Experts of a small language model.
Experts: 64 experts in each of 14 layers, 64 SwiGLU neurons an expert, 2 picks a token, a softmax router, a shared expert of 128 neurons.
Below are experts of layer 5 (counted from 0) of a mixture-of-experts language model. Rows are named router (the router's row for the expert), gate (a neuron's input weights, with its number), up (a neuron's input weights, with its number) and show model dimensions 0-255. Each number is 128 + 24 x the weight over its row's rms, rounded and kept within 0 to 255.
After each expert's rows: a language model's description of what the expert responds to. This comes from a sample of Wikipedia text that the model never trained on.

# expert 22
router [161 147  85 110 105 168 126 119 139 140 124 138 122 116 125 131 129 161 152 116 107 110 144 121 122 142 123 134 128  98 124  98 109 151 110 168 121 142 111 115 142 156 155 177 154 110 115 122 127 156 118 121 132 126 165 125 109 147 144 112  97 156 154 122 133 184 113 155 143 135 147 132 107 128 148 114 141 142 142 125 157 144 145 125 153 115  74 149 107  97 136 127 131 106  92  55 140 142 155 126 134 144 138 125 159 102  69 182 116 125 119 130 139 156 147  95 141 118 105  98 136 141 145 138 136 111 116 152 139 114 188 118 112  67 132 181 137 147 169 142 123 144 164  95  64 191 113  50  90 192 134 101 153 152  45 161 132 146 134 123 133 127 124 127 133 157 140  89 124 158 115 149 163 138 110 123 123 146 162 160 153 116 138 132 134 129 116 148 130 133 127 129 143 126 138 144 126 152 156 132 101 136 105 123 135  89 119 125 183 142  95 129 128 133 144 101 136 126  89 112 132 129 118  75 126 125 141 105 101 136 115 126 107 150 113 109 113 119 135 120 112 127 126 128  92 139 161 109 140 109  72 167 140  81 120 133]
gate1 [163 141 131 140 132 166 187 153 196 166 128 132 149 141 122  88 126 135 117 140 131  86  96 118 164 154 143 130  96 116 107 135 162 143 138 131 120 122 113 122 101 131 109 188 135 124 145 134 101 142 130 102 167 113 138 103 145 107 128 105 112 114 159 179  97 138 166 114 146 123 129 131 131 157 133 110 169 169 103 126 102 162 127 107 154 147 140 136 120 152  99 135 132 120 143 146 136 125 123 114 130 131 135 151  85 156 132 129 121 134 128 128 145 160 202  78 120  90 104 104 111 105 128  74 152 137 116 153 138 137 112 130 127 118 152 127 100 141 136 111 156  93 172 114 108 121 162  92  87 135 118 108 126 139 132 167 121 131  76 157 113 130 109 151 112 115 115 131 168 125 128 191 101 101 126 136 126 116 122 143 153 131  93 109 152 149 124 115 135  97 124  81 148 126 139 154 153 181 150  98 170 119 133 111 124  95 117 123 146  93 125  90 131 124 128  97 141 117 148 154 119 177 133  93 122 109 150 115 132 123 176  92 110  94  82  88 125 143 162 132 121 122 175 141 149 154 152 120 132  97 122 126 162 193 150 123]
up1 [164 145 131 117 134 130 164 165 177 176 154 126 152 130 143 136 112 129  92 124 117  86 116 106 140 146 141 127 115 163  75 145 132 171 121 151  74 113 159 113 100 115  99  79 128 132  80 132  97 126 141 127 118 139 104 141 157 136 111  98 114 114 166 138 101 143 132  69 101 156 185 123 151 136 127 169 142 161 130 106 107 123 109 101 159 108 114  88 132 106 149 147 138 145 135 150 165 138 172 115 160 148 113 159  86  97 178 116 143 131 132 112 155 114 122 120 147 108 116  72 122 100 127  90 128 130 146 136 109 147 108 153 117 185 125  97 142 147 158 106 130 103 132 112 127 155 132 109  91 115 140 128 126 102 125 161 116 147 104 134 132 102 130 157  90 103 171 133 147 146 117 133  89 156 143 158 113 142 153 144 131 137  88  94 113 145 112 110 125 146 108  91 134 118 121 154 162 152 160 153 123 100 167 158 159 144 150 161 132 177 146 153 144 124 146 115  90 126 148 114 128 100  96 128 126 135 158 127 128 189 151 147 135 108  97  84 107 138 127 109  80 119 114 122 165 116 122 114 120 111 156 143 156 152 117 161]
What it handles: Mid-word syllable pieces

# expert 56
router [112  85 133 107 115 151 134 111 138 152 104 136 172 157 175 125 134 129 173 144 132 120 130 133 111 120 101 119  87 138 146 120 133 123 125 150  85 161 139 102 156 119 143 142 160 116 130 117 117 153 121  97 118 152 128 145  81 155 159 108  81 144 145 119 117 167 107 122 146 152 139 191 148 111 133  68 151 149 175 126 162 131 111 141 119  84 107 144 126 124 132 128  97 155  72 114 122 142 108 156 127 143 160 122 138 113 116 115 142 121 120 160 130 189 158 129 132 145 113 133 140 101 114 185 173 131 126 143 139 104 173 111 122 141 131 149 124 137 138 138 139 125 113 127 115 128 160  98 135 137 104 102 146 145  93 123 123 151 146 136 148 101 154 115 159 133 123 112 129 130 129 175 112 138  79 107  92 162 147 112 136 114 110  83 122  88 200 122 100  88 153 144 116 139 161 173 141 102 139 128 128 119 135 122 130 128 123 157 157 140 106 105 180 115 124 106 122 141 126 138 174 159  79 127 123 137 126 125 113 177 115 124 123 192 109 104 106 119 177 131  97 108 115 147 137 146 146  75 176  82 108 121 129  84 127 129]
gate0 [147 113 129 159 110 138 137 120 116  80 160 113 126 117 127 146 144 121 114 141 147 113 172 128 127 118 161 126 108 155 113 111  91 167 101 104 127 127 150 145 101 106 112 178 172 108 108 133 120 130 118 156 121 161 146 102 100 103 110 142 129 198 118 101  97 120 142 135 129 129 109 121 106 126 165 115 147 135 124 124 135 155 122 136 115 108 151  94 137 138  80  95 151 147  98 157 116 151 130 147 129 125 149 127 146 108 169 148 121 156  94 143 119 125 115 143 117  98 142 116 129 161 166 150 112 120 122 130  80 165 110 156 140 152 131  98 102 111 178 133  88  93 119 121 111 154 133 146 105  83 100 139 156 161 134 131 101 131  96  97 149 129 153 126 195 131 155  73 140 118 113 132 126 113  90 104  97 132 164 125 125 125 135 125 124 139 114 155 130  82 101 108  97 135 145 156 148 138 138 200  96 156  84 146 138 120  71 171 124 135 131 202 163 112 145 132 157 114  91 115 115 132 125 114 165 155 157 144 206 163 159 146 118 143 147 133 158 112 176 121 105 121 116 107 141 110 130 129 122 156 138 127 120 114 136 117]
up0 [112 131 131 105 110 111 154 124 154 158 106 128 116 119 135 123  93 166 156 146 107 146  72 141 121 128  99 152 132 116  97 105 152  91 163 124  88 145 113 157 149 101 161 135 139  86 134 143 101 117 148 124 122 126 135 140 155  98 185 161 131  78 142 137 156 167 119 127 111 114  98 141 174 107 100 104 118 111 113 135 144 125 110 116 142  81 133 133 107 137 145 123 129 126 105 102 164 125 145  93 130 129 107 154 111 117 151 135  99 124 161 131 107 107 139  90 114 145 101 115 102 152 124 152 100 161 119  97 159 128 126 127  69 121  98 160 145 108  57  97 126 165 106 156 117 124 125 102 143 175 146  93 119 129 119 154 168 121 118 124  61 137 143 131  81 119 131 144 112 151 113 158 106 132 108 132 116  72  99 108 120 149  83 121 153  95 133 120 143 132 133 130 169  87 141 121  97 130  68 121 175 169 123 123 127 149 115 153 141 120  98 101  93 128 151 138 144 121 138  98 146 135 110 116  93 101 113 156  85  89 158 121 115 113 126 128  95 107  83 173 102 153 108 147 130 132 114 113 140 100 157 120 145 150  89 130]
What it handles: Commas and conjunctions

# expert 20
router [164  89 127 125 112 165 151 150 123 127  89 152 153 164 122 141 135 125 115 161 140 102 128 108 119 164 137 100 114 123 136 120 103 127 144 136 115 131 127 135 154 112 118 122 126 108 148 117 112 136 124 105 139 132 205 110  93 122 159 114  97 181 143 104 141 140  91 120 140 139 143 133 131 120 172 125 132 124 140 110 187 131 128 157 117 131 146 156 153 109 141 121 100 107 106 138 112 126 131 126 115 103 114  97 141 145  82 123 162 108 126 156  83 172 135 140 179 127  99 114 157 117 128 184 145 156 116 125 179 128 123 127 121 103 119 123 154 182 130 132 130 123 157  66 115 155 141 126  76 142 117 118 125 195 110 121 115 136 126 106 140  76 166 117 129 132 100  72 108 141 106 149 117 140  94 134 129 175 135 139 140  64 128 116  81 136 164 127 119 136 134 135 156 112 142 153  46 112 181 117  67 113 115 133 149 111 105 152 134 135 110  90 150 126  92 108 103 118 123 128 133 131 101 119  98 125 108 126 101 136  98 141 132 154 115  84 129 118 163 126  98 140 121 164 112 136 125 118 143 111 149 150 184 109 123 123]
gate0 [123 155  87 110  95 127 133 110 116 140 163 161 118 138 157 108 153 159 101 109 124 126 152 210 138 144 115 155 110 169 141 165 116  96  82 110 147  97 104 128 120 112 127 107 174 107 149 181 120 122 146 162 123 150 103  85 125 118 130 129 139 127 148 155 153  79 127 139 113 124 141  99 112 176 164 127 152 101 128 145 103 127 140 106  81 149  80 140  89 137  79  89 109 157 113 134 151 154 122  83 107 135 113 128 162 112 147 191 167 141 131 155 151 121 144 134 137 128 132 119 118 127 142 143 127 110 158 147 109 132 105 121 144 114  92 120 124 143 124 101 115 157 103  82 132 132 141 135 128 147 106 118 122 170  93 150 159  80 112 148 143 161 101 119 158 122 116  97 123 152  99 146 106 135 128 133 140 149 114 141 152 123 107 100 118  90 127 126 159 107 126  95  98 126 165 135 128 139 112 160 126 152 147 106 172 136 137 148 153 123 126 106 187 186 150 117  92 143 166 172  85 129 148 166 123 122 115 143  97 123 109 104 125 108 136 147 160 100  90 121 151  97 161 101 138 113 132  96 133 128 111 171 124 115 118 144]
up0 [128 115 112 125 144 153 116 112 123 147 107 172 100 150 138 107 127 136 103 121 139 150 121 188 133 120 174 166 121 138 158 160  82 126 129 145 172 130 131 108 182 122 121 135 194 123 139 131 120  99 148 143 112 150  99  79 114 128 132 159 152 194 177 138 150  67 116 107 104 123 170 141 122 155 161 103 118 111 141 126 120 121 152  91 100 131  83 128  92 147  79 113  99 120 125 138 159 167 157  81 100 145 136 139 142 128 169 157 132 138 142 130 129 111 104 120 116 138 127 140 127 121 150 164 135 150 108 161 109 106 104 104 118  84 124 138  73 140 117 145  99 158 151 113 116 124 163 141 151 137 123 148 120 194 121 164 146  97 132 164 132 135  85 156 136 143 129 105 157 137  99 113  99 105 132 117 133 140 119 145 132  99 103 102 118 108 123 142 117 110  99 106  87 146 144 154 138 161 142 177 131 134 150 112 160 143 125 104 127 133 126 125 149 161  97 146  99 138 156 145 112 107 106 125 191 143 163 142 115 144  85 104 129  93 131 135 133 109  99 155 116 100 150  96 120 149 127 129 160 147 120 145 100  84 124 151]
What it handles: Table cell separators

# expert 18
router [143 148 101 117 137 132 133 109 118 132  78 141 138 174 162 128 109 115 143 177 137 122 166  83 130 131 110 125 131 136 156 134  55 122 172 158 115 136 121 118 120 156 158 143 143  76 104 128 130 127 146 145 120 164 156 128 108 146 180 106 146 106 170 127 115 141 110 126 168 137 110 128 135 137 150 112 122 166 136 103 158 155 123 117 149 114 101 114 129 130 122 171 113 116  97 105 100 163 119 153 105 140 103 102 155 111 115 143 154 140 119 139 119 156 113  94 168 138 115 118 126 112 160 129 117 143  96 154 129 108 142 155 159 143 166 147 124 163 125 123 152 153 127 124 107 124 171 101  84 160 117 119 138 134 139 147 112 170 117 155 148 110 134 121 146 169  79 125 107 144 127 116 164  78 145 119 140 166 144 169 137  94  45 122  89 153 122 133 136 122 154 102 151 135 143 169 141 114 111 119  90 174 117 128 157 136 124 137 137 147 112 133 169 128 128 107 107 113 109 171 166 102 103 122 141 161  88 177 104 123  93  72 134 105 117 114 136 154 136 107 129 121  92 171 103 191 148 135 158 118 128 139 124 145 115 126]
gate1 [154 139 122 106 140 125 143 171 103  84 101 125  96 108 104  98 140 101 118 139 143 146 131 142 105 136 119 143 144 139 129 160 175 106 151 192 137 104 133 126 111 170 105  91 145 122 117 125  91 124 170 106 150 136  90 130  96 101 135 158 145 107 150 117 122 109 140 111  85 141 189  86 139  95 132 127 115 115 147 111 136 122 139 149 148 104  80 120 106 142 122 148 117 193 134  85 149 117 145 132 130 157 115 124 178 148 170 103 123  94 143 120 146 136 151 120 146 112 105 129 132 131 134 140 114 134 166 202 148 150  94 133 132 124 101 133 106 128 157 108 121 134 166 143 105 106 143 151 102 157 100 105 147 107 148 121  95 143 162  67 118 114 156 136 127 150 133 155 178 110 191 122 139 118 160 139 126 160 115 156 126 119  83 124 126 105 135 115 121 136 107  97 136 121 193 130 133 156 131 167 129 124 130 135  98 135  92 118 127 104 130 137 156 156  90 145 140 114 101 150  97 142  82 142 130 175 137 138 114 131 142  95 159 135 127 156 108  88 116 126  95 162  89 129  90 149 103 142 141  93 156  98 143 108 127 123]
up1 [149 139 119 114 115  91 158 122 178 136 111 166 126 119 124  93 125 160 130 146 132  77 142 148 131 165 105 146  94 107 134 142 146 113 106 108  95 103 116 136 159 120 111 149 157 135 129 141 110 108 147 113 151 122  58 132 138 148 143 149 115 116 110 150 128 121 133 129 142 142 119 147 108 177 128 157 171 171 101 138 182 142 122 109  94 158 163 138 125 129 108 135 124 173 181 120 127 142 165 128 138 183 164 138 151 114 124 167 142 153 153  77 142 139  79 125 128 109 108 142 101 145 132 124 156  91 114 167 152 154 102 112 141 140 151 111 132 145 131 137 160 105 108 128 115  66 117 134 123 143 162 112 115  99 130 109 109 103  97 111 120  92 165 135 106 148 145 131 125 126  81 134 130 138 110 136 150 135 128 120 131 113 126 152 121 146 162 133 121 124  92 136  92  53 151 111 112 115 163  86 166 136  95 132 134 120 113 108  98  81 156 176 147 116 135 142 106 110 132  91  98 123 110 127  99 152 107 109 121 152 112 141 109  95 132  81 109 133  99 139 189  96 123 103 114 119 106 110  95  86 107 142 179 147 108 135]
What it handles: Mid-word syllable endings

# expert 44
router [143  98 105 118  99 144 110 127 109 148 144 148 138 149 146 139 109 160 108 168 163  94 137  96 130 132  99 107 110  93 144 131 123 124 143 160 112 147 116 112 155 132 146 129 164  96 108 106 100 155 153  99 122 150 157 102 130 144 165  82 112 129 142 128 100 161 112 146 161 152 148 140 104 158 117 101 127 144 130 109 166 152 126 157 149  99 116 162 156  87 153 159 100 136 115 121  93 139 113 151 105 120 123 103 154 129 124 162 161 105 112 167 106 186 131 115 172 158 102 115 145 103 116 152 118 158  91 155 158  94 121 143  81 104 154 137 157 126 132 154 114 142 138  99  99 128 143 114 104 156 103 105 150 162 118 151 100 158 163 120 151  95 158  92 146 144  92 115  98 144  89 165 140  93 119 122 118 150 134 147  91 116 122 108  99 113 154 148 105 116 153 170 136 136 166 150 108  95 159 101  97 138  93 101 153 121  83 157 154 152 121  98 151 106 119  87 101 114 102 167 148 112 144 114 110 136 113 131  97 154  85 114 110 148 111  93 104 133 155 103 110 148 102 166 140 124 162  98 164 107 132 148 139 100  92 160]
gate0 [195 168 137 161 151 112 126 113  92 157 109 146 176 159  95 132 115 193  93 144 121 130 156 141 152 134 151 126 181 122 170 123  99 161 144 122 169 137 155 109 131 127 168 146 123 122  92 132 130 150 117 159 123 129 144  99 153 108 131 101 123 162 102 176  86 166 121 137 115 145 162 115 126 145  99 138 137 132 103 129 101 173 161 143 102 163 147 128 153 127 141 114 104 139 119  96 111 120 127  78 123 107 144 140 122 165 145 120 137 123 112 161 129 148 156 122 113 137 141 111 131 129  94 130 120  96 118 153  59 125 119 105 122 139 120  77 156 178 149 125 125  99 144  72 132 135 144 143  98 140 117 137 121 121 126 125 137 156  90 106 110  97 157 115 108 123 129 163 107 195 167  96 112 138 119 101  96 158 125 159 119 136 133  92 105 121 149 137 126 118 108 112 125 116 121 160 177 159 175  96 132 135 113  58 142 121 157 151 126 129 129 156 153 111 167 101 129  92 170 143 119  95 139 136 111 155 137 148 126  97 135 109 163 132 105 126 129 110 129 113 139 128 136 139 114 138  95 141 113 122  97 101 137 103 163 142]
up0 [107 173 112 114  89 136 131 161 120 136 144 102  76 146 106 131 154 111 138 126 129  86 140 115 108  86 118 118 113 115 100  98 119 137 106 113 113  88 143 126  84 121 179 119 159 163 152 147  94 127 145 142 104 133 151 116 133 133 205 119 142 106 154 129 169  85 143 113  89 141  89 151 129 140 113  79 121  98 161 131 150  96 144 135 107 135 130 113 167 152 155 132 117 128 138 102 116 149 114 161 125 150 110 100 113  76 126 156 122 114 139 107 119 128 110 124 129 144 170 142 105 142 113 143 141 121 112 123 144 114 131 135 148 139 160 180 144  97 106 125 165 166  95 131 138 169 136 137 154  87 108  87 142 175 128 131 102  72 128 118  89 126 137 148 144  85 102 107  86 101 108 107 104 100 139 112 163 178 141 137  98 102 129 100 112 141 149 121 145 130 123 138  68 150 134 141 123 154 113 117 105 105 138 152 157 140 137 108 183 122 159  78  98 148 138 157 109 135 139 130  88 107 136 125 106 137 109 123 137 111 136 163 119 146 159 103 123 135 108 110 104 132 154 136 125  92 137 111 131 141 118 136 151  71 145 190]
What it handles: Capital letters and coordinates

# expert 32
router [133 157 118 125  81 132  74 108  90 121 141 144 109 159 120 116  81 150 120 156 165  88 153 129 149 116  81 105  86  72 145 109 109  97 157 118 130 109 114 115 119 120 123 124 142 135  88 112 121 118 135  80 105 129 151 129 117 123 120 125  76 151 154 156  81 116 106 144 142 124 151 133 109 123 180 123 159 156 132 128 134 145 151 168 162 122 115 133 136 103 153 153 109 149 126  88 136 122 131 139  85 146 183 121 185 121 125 137 171 141 112 170 135 151 127 100 147 113 126 105 112 131 164 127 115 176 107 119 134 120 159 137  96  69 146 127 155 125 162 121  82 120 121 109 136 130 141 121 129 141 106 120 116 125 121 172 144 114 126 110 155 120 123 120 150 133 120  96  88 113 127 140 115 128 131  99  98 124 160 195 102 117 145 105  84 124 131 121 110 138 176 134 154 133 131 122 116 119 149 114 142 162  84 133 141 101 103 153 136 134 145  89 122  68  98 111  97 104 122 189 168 125 135 108  83 141 134 112 116 156 120 132 147 145 102 122  83 155 115 117 119 200  94 125 138 149 117 146 128 108 129 147 126 115 100 150]
gate0 [117 128 135 110 161 162 150 154 130 133 145 152 151 115 133 112 144 146 128  77 152 123 147 135 111  81 143 121 113  81 155 113 134 124 123 139  54 146 157 105 118 104 149 152 129 119 132 125 130  94 124 120 141 158 132 123 140 138 133 137 126 113 128 118 107 123 133 130 133 141 192 106 124  96 164 164 158 129  95 117 150 105 116 105 147 157 130 107 104 135 104 151 144 125 124  96 151 150 122 108 163 169  83 136 141  91 122 120  80 111 161 107  91 151 150 119 168 107 112  95 102 137 114  92 141 139 115 102 168 159 163 143 119 157 124  98  78 116 137 133 101 127 147 131 130 168 121  89 123 139 108 146 112 140 159 137 149 123 109 163 113 149 122 131 124 175 109 149 158 105 162 120 171 134 101  99  71 122 118  98  79  76 136 140  90 128  84 110 129 131 150 105 101 135 116 112 108 110 176 110 111 122 138 129  99 108 123 181  96 129 133 150 136  64 132 162 116 129 139 140 150 134 148 144 145 138 165 131 100 135 113 169 136 103 120 119 140 154 105 144 134 133  98 117 157 157 146 116 151  91 139 174 109 186  70 125]
up0 [118 128 136 123 149 129 124 112 112 116 119 152 156 150 174 132  89 112 133  90  92 106 121 152 133 127 120 116 105 102 135 110 148 126 148  97 137 128 126 166 156 136 106 133 146 109 130 115 108  98 131 111 110 113 118  94 139 105 124 127  89 119 142 127 116 134 126 166 130 169 178 121  94 141 113 124 170 156 137 112 138 127  97 125 127 139 108 112  84 130 151 105  90 139 141 152 117 115  92 138 114 127 140 102  98 108  88 138  78 150 174 121  96 128 152 107 145 128 169 108  78  89 109  89 156 115 169  89 115 123  89 107 122 107  97 102 118 131 164 122 151 113 160  92  90 128 133  94 114 114 133 181 126 119  91 140 144 102 156  96  96 135 124 119 146 153  97 120 145 165 158 178 138 116 116 140 111 119 109 128  79 105 140 124  49  91  93 145 137 124 167 169 173 143 105 131 145 126 138 150 155  99 112 140  55 136 111 116  66 129  92 164 152 112  94 119  98 112 167 130  80 132  88 142 127 158 120 113 170 138 110 152 118  97 125 126 133 154 104 138 166 134 119 119 136 133 130 110 119 132 152 132 142 108 123 130]
What it handles: Single consonant pieces

# expert 28
router [147 108 114 122 112 148 102 118 104 139 124 143 134 144 143 142 109 155 133 160 152  89 160 104 136 155  95 102 109 109 167 115 108 117 134 177 133 142 116 108 152 140 143 128 162 101 119 113  96 159 143  99 113 153 170 135 129 163 146  92  97 121 172 146 106 160 105 133 148 154 146 144 158 169 128 104 133 154 132 118 170 144 124 162 143  92 125 159 143  97 138 162 103 127 118 123  98 131 101 154  91 123 127 120 148 124 119 163 163 108 106 144 125 141 149 123 157 152 106 114 143 107 130 155 144 158 100 141 154  90 129 142 121 127 138 134 159 139 150 161 105 163 132 100  94 133 152 106 119 171 121  99 156 164 120 147 100 146 187 109 150 124 175  83 151 138  98 109 100 138  98 170 144  98 116 117 102 151 124 145  93 107 119 109 112 118 153 140 105 101 162 173 153 146 152 157  88 100 160 101 117 137  99 108 147 116 100 150 157 155 115  91 151 100 129  88  94 107  97 167 151 128 146 106 125 130 121 131  86 175 106 102 108 155 107  92  98 117 156 112 116 153  94 167 132 125 159  94 164 117 121 145 150 115  86 158]
gate0 [153 192 104 168 143 112 131  96  98 167 108 119 179 137 152 134 103 150 118  85 120  89 161 178 153 151 105 121 143 104 102 125 150 109 130 129 109 123  75  97 104 127 135 107 156 115 114 105 105 128 100 167 126 121 151 103 175 119 122 112 135 162 196 144 133 169 137 123 123 111 157 140 191 152 105 124 140 145 137 145 103 145 137 113 164 119 148 138 156  86 126 156 142 128 118 150 123 135 132 151 130  88  96  88 129 107 106 128 105 120 104 168  99 120 127 111 110 158 131 134 154 128 140 134 140 113 129 122 105 100 116 150 116 134 138 132 108 121 152 138 106 105 122  95 113 134 106 158 112 150  97 142 173 111 126 108 136 162 135 161 188 110 146  92 110 127 167 117 117 158 118 168 167 164 109 138 176 116 177 177 134 115 126 164 140  97 153 129 110 104 134 148 152 146 110 115 106 116 138 129 138 146 104 140 123 122 120  95 135 131  98 151 113 104 138 144  92 109 137 144 113 154 108 126  68 118 121  91 132  80 138 115 119  99 121 123 129 167 108  84 122 116 119 178 160 174 158 137 122 116 115 115 165 106 115 109]
up0 [206 138 108 145  74 119  97 149 116 133 167 153 145  89 106 161 195 107 134 137 124 134  98 125 109 112 118 137  87 129 126 148 126 134 132 127 135 130 131 164 153 138 138 174 114 155 125 134 145 123 162 124  97 141  75 117 117 114 130 170  96 123  99 110 120 124 123 124 142  81 113 112 109 121 163 113 123  80 113  84 146 133 109 148 128  87 135 116 133 112 126  82 131 151 108 111 112 104 141 131 118 165 143 134 116 124 154  97 143 137 101 140 142 113 133 100 149  83 134 149 107 114 127  93 156 131 150 174 107 116 109 157 164 133 149 156 174 144 150  91 123 130 137 175 158 147 143 110 167 133 143  93  88 138 113 162 123 159 101 167 140 105 139  92 156 106 158 135 107 111 118 125 115 107 131 148 144 107  83  90 118 186 112  93 118 138 149  98  47 140 109 135 112 127  89 148 120 122 156 125 108 122 107 115 160 144 145 131 121 139 161 137 147 143 171  92 148 136 143 117 132 123 174 159 124 123 135 107 118 176 136 128 148 163 110 107 163 110 122 152 127 138 138 112 110 136 121 115 100 179  92 151 111 141 153 127]
What it handles: Ordinal and word-end fragments

# expert 50
router [144 124 103  84 124 123 110 134 131 116  93 106 138 143 185 138 141 149 190 130 161 120 129 116 134 190 118 145 115 140 154  90 133 117 115 130  87 133 103  90 148 161 175 166 148 118 106 128 127 137 127 127 128 172 125 111 111 120 169 104 149 144 134 125 132 132  98 153 120 159 126 171 108 131 107 124 115 168 190 125 158 117 145 141 119  81 113 141 136 102 143 127  91 129 104 141 104 108 159 139 132 191  95 123 144 101  86 136 131 123 135 117 105 145 170 122 159 121  95 135 142 121 155 140 137 153 113 134 134 112 153 129 161 145 139 214 113 124 110 156 120 167 160 141 110 164 135 112  82 151 111 110 143 145 135 169 113 147 152 129 157 137 185 114 148 136 125 133 114 156 107 141 208  74 114 169 109 148 116 142 139 145 133 125 130 120 132 138 116  94 109 147 145 144 152 135 119 114 132 131 122 168 128 147 143 112 116 141 165 160 103 134 135 117 107 136 110 143 108 104 128 183 129  70 129 185 123 126  99 167 130 107 135 153 128 127 120 136 166  98 101 120 121 126 135  98 158 134 146 125 105 173 140 131 114 146]
gate1 [165 128 130 133 139 125 134 174 131 127 110 156  96 103 145 107 146 108 137 135 141 129 109 122 117 152  89 155 151 128 132  97 161 122 115 100  82 177 118 125 167  97 134 151  82 113 142 137 111  97 112  86 116  89 169  88 137 137 124  67 153 154  82 145 119 156 152 115 115 144 140 118 144 145 136 109 106 103 159 121 136 115 148 162  92 122  92 137 133 110  98 162 124  89 138 113 117  89 120 163 146 155 117 144 141 142 138 123 135 139 133 115 174 184 142 136 120 131 128 117 133 152 108 126 163  96 130  88 128 139 146  47  95 125 166 118 125 106 126 168  83 109 164  95 134 123 127 163  88 137 123 102 113 142 139 105 121 148 201 108 141 123 122 167 121 148 136 128 113 138 101 135 103 142 130 175  79 131 144 167 151 158 140 107 134 112 137 110 152  98 124 167 151 122 141 114 144 111 127 160 125  94 116 136 109  84 163 155 146 146 120 141 109 136 119 118 129 139 105  67 106 143 139 143 127 165 102 115 128 122 156 111 120  95  98 141 116 139 139 129 123 108 103 109 123  95 153 141 134  89 113 174 108 135 189 146]
up1 [129  98 112 148 124 140 110 151 151 139  91 156 129 137 132 152 113 112 107 113  95 145 131 177 116 108 124  83  87  82 159 113 125 154 126 141 142 133  97 146 149 136 143 113 158  99 148 128 119 106 125 142 149 113  84 136 153 106 112 147  65 139 137 133 127 131 113 127 164 129 133 125 158 104 134 141 164 128 131 111 116 151 111 119 101 143 108 139 152 112 147 132 144 154 118 179 107 128 136 159 142  89 148 155 137 129 137 166  88  98 126  95 107 102  71 151  98 110 145 151  91 179 143 148 151 116 118 190 132 115 162 138 113 141  86  62 146 159  97 140 127 155 130 124 113 173 128 125 177 148 176 147  92 144 138 106 122  90 119 136 119  95 131 162 113 128 133 122 134  97  99 125 121 113 115 111 104 120 106  82 155 151 115 117 159 107 123 142 133 127 121 118 131 162 133 107  99 119 151 104 132  97 129  96 108 132  89 121  68  93 143 142 145 193  93 140 141 117  70 120 125 167 127 112 138 173 119 177 147  98  96 107 105 143 139 146 169 132  97 116 150 109 130 151 107 169 134 104 110 126 101 122 137 116 127 103]
What it handles: Word-final endings

# expert 14
router [127  87  88 111 127 138 125 104  84 152 144 143 116  98 112 122 111 133 136  99 149 110 179 121 141 129 106 132 118 140 112 116 105  98 192 125  96 146 130 136 158 170 120 138 177 118  63 126  92 138 159 112  96 173 127 128 112 130 138 111  62 160 123 166  95 132 133 138 164 154 131 108 119 126 127 139 155 112 129 141 156 160 154 143 130 127 106 135 132  99 147 160  95 148 111 121 130 158 152 135  93 157 149  89 150 119  98 111 119 104 114 198 117 141 116 126 125 114  86 129 132 124 134 169 125 152 137 193 155 104 132 126 118 116 122 138 118 127 178 138 104 139 170 148 115 176 169 140  91 155 106 110 155 116 138 174 135 168 107 131 146 106 123 117 155 147 124 137  97 160 108 146 147 116 115 111  73 114 104 114  58 128 117  98 109 134 194 175 121 113 131 125 120 125 140 108  84 112 154 103 114 177 102 111 128 149 119 121 122 132 152 101 157 113 142 129 138 121  91 150 110 164 123 100 116 144 128 158 112 127  91 129  91  96 113 111 132 160 145 126 122 145 144 163 141 127 129 135 135 121 111 118 131 139 126 160]
gate1 [120 119 167 108  88 141  62 163  96 140 140 131 105 133 131 121 142 126 162 146 139  94 109 134 151 114  84 121 185 128 160 149 126 147 153 106 104  82 184 155 144 156 110 117  87 109 140 104 106 145 175 122  96 103 120 153  78 124  85 136  94 140 129 167  99 152 111 135  87 149 138 108 104 113 150 121 132 167 150 141 119 143  99  80 115 120 124 154  92 138 132 145 129 111 124 140 128 131 107 124 105 183  99 152  85 153 101 132 130 111 129 130 129 117 106  59 115 116 110 114 123 161 108 157 137 119 150 134 106 138 134 107 111 133 114 177 134 110 125 124 136 144 137 146 153 145 152 164  92 106 105  95 148 124 170 144 117 121 112 163 146 173 117 145  83  91 141 149 135 129 146 109 136 114 103  83 117 168 136  92 134  96 143 133 129 165 153 137 112 102 101 149 152 122 152 123  99 140  92 124 115  98 112 129 145 129 108 144 114  98 143 113 161 127 108  93  47 158 103 121 147 112  89  93 121 124 144 127 143 128 132 123 139 134 142 119 152 156 120  90  99 101  98 122 146 104 116 128 101 152 152 145 121 105 143  90]
up1 [156 142 160 198 161 136 133 132 131 143  90 119 151 103 122 122  97 118  84 125 144 140 133 102 111 132 134 135  95 112 112 112 139 149  95 136 131 129  88 168 103 103 122 143 124 138 111 132 144 113 128 152 155  78 140 137 147 133 153 135 168 113 133  99 155 124 152 134 179 123 108 134 154 129  83 138 162 105 169 102 145  95 113 168 163 147 171 108 137 121 161 120 136  99 135 114  58 138 128 134 122  89 149 139 126  91 122 117 151 138 113 144  87 160 106 148 168 138 110 144 176 105 121 137  86 120 147  98 126 118 174 160 158 163 135  79  73 130 144 131 126 140 121  88 116 100  99 128 123 190 145 142 103 111  79 104 134 134 131 110 126 137 103 142 118  97 130  75 133  84 131 127 110 117 142 172 116 107 120 165 133 151 108  97 115 135 130  97  93 130 160  95 148 111  92 178 154 135  95 123 126 136 116 133 102 101 144 113 129 118  99 106  92 135 138 117 158 109 110 132 171 135 167 130 123 112 136 124 136 140 101  91 113 156 126 158 131 151 146 153 170 135  93 130 104 148 151 144 132 110  96 104 125 158 125 157]
What it handles: Consonant-plus-a syllables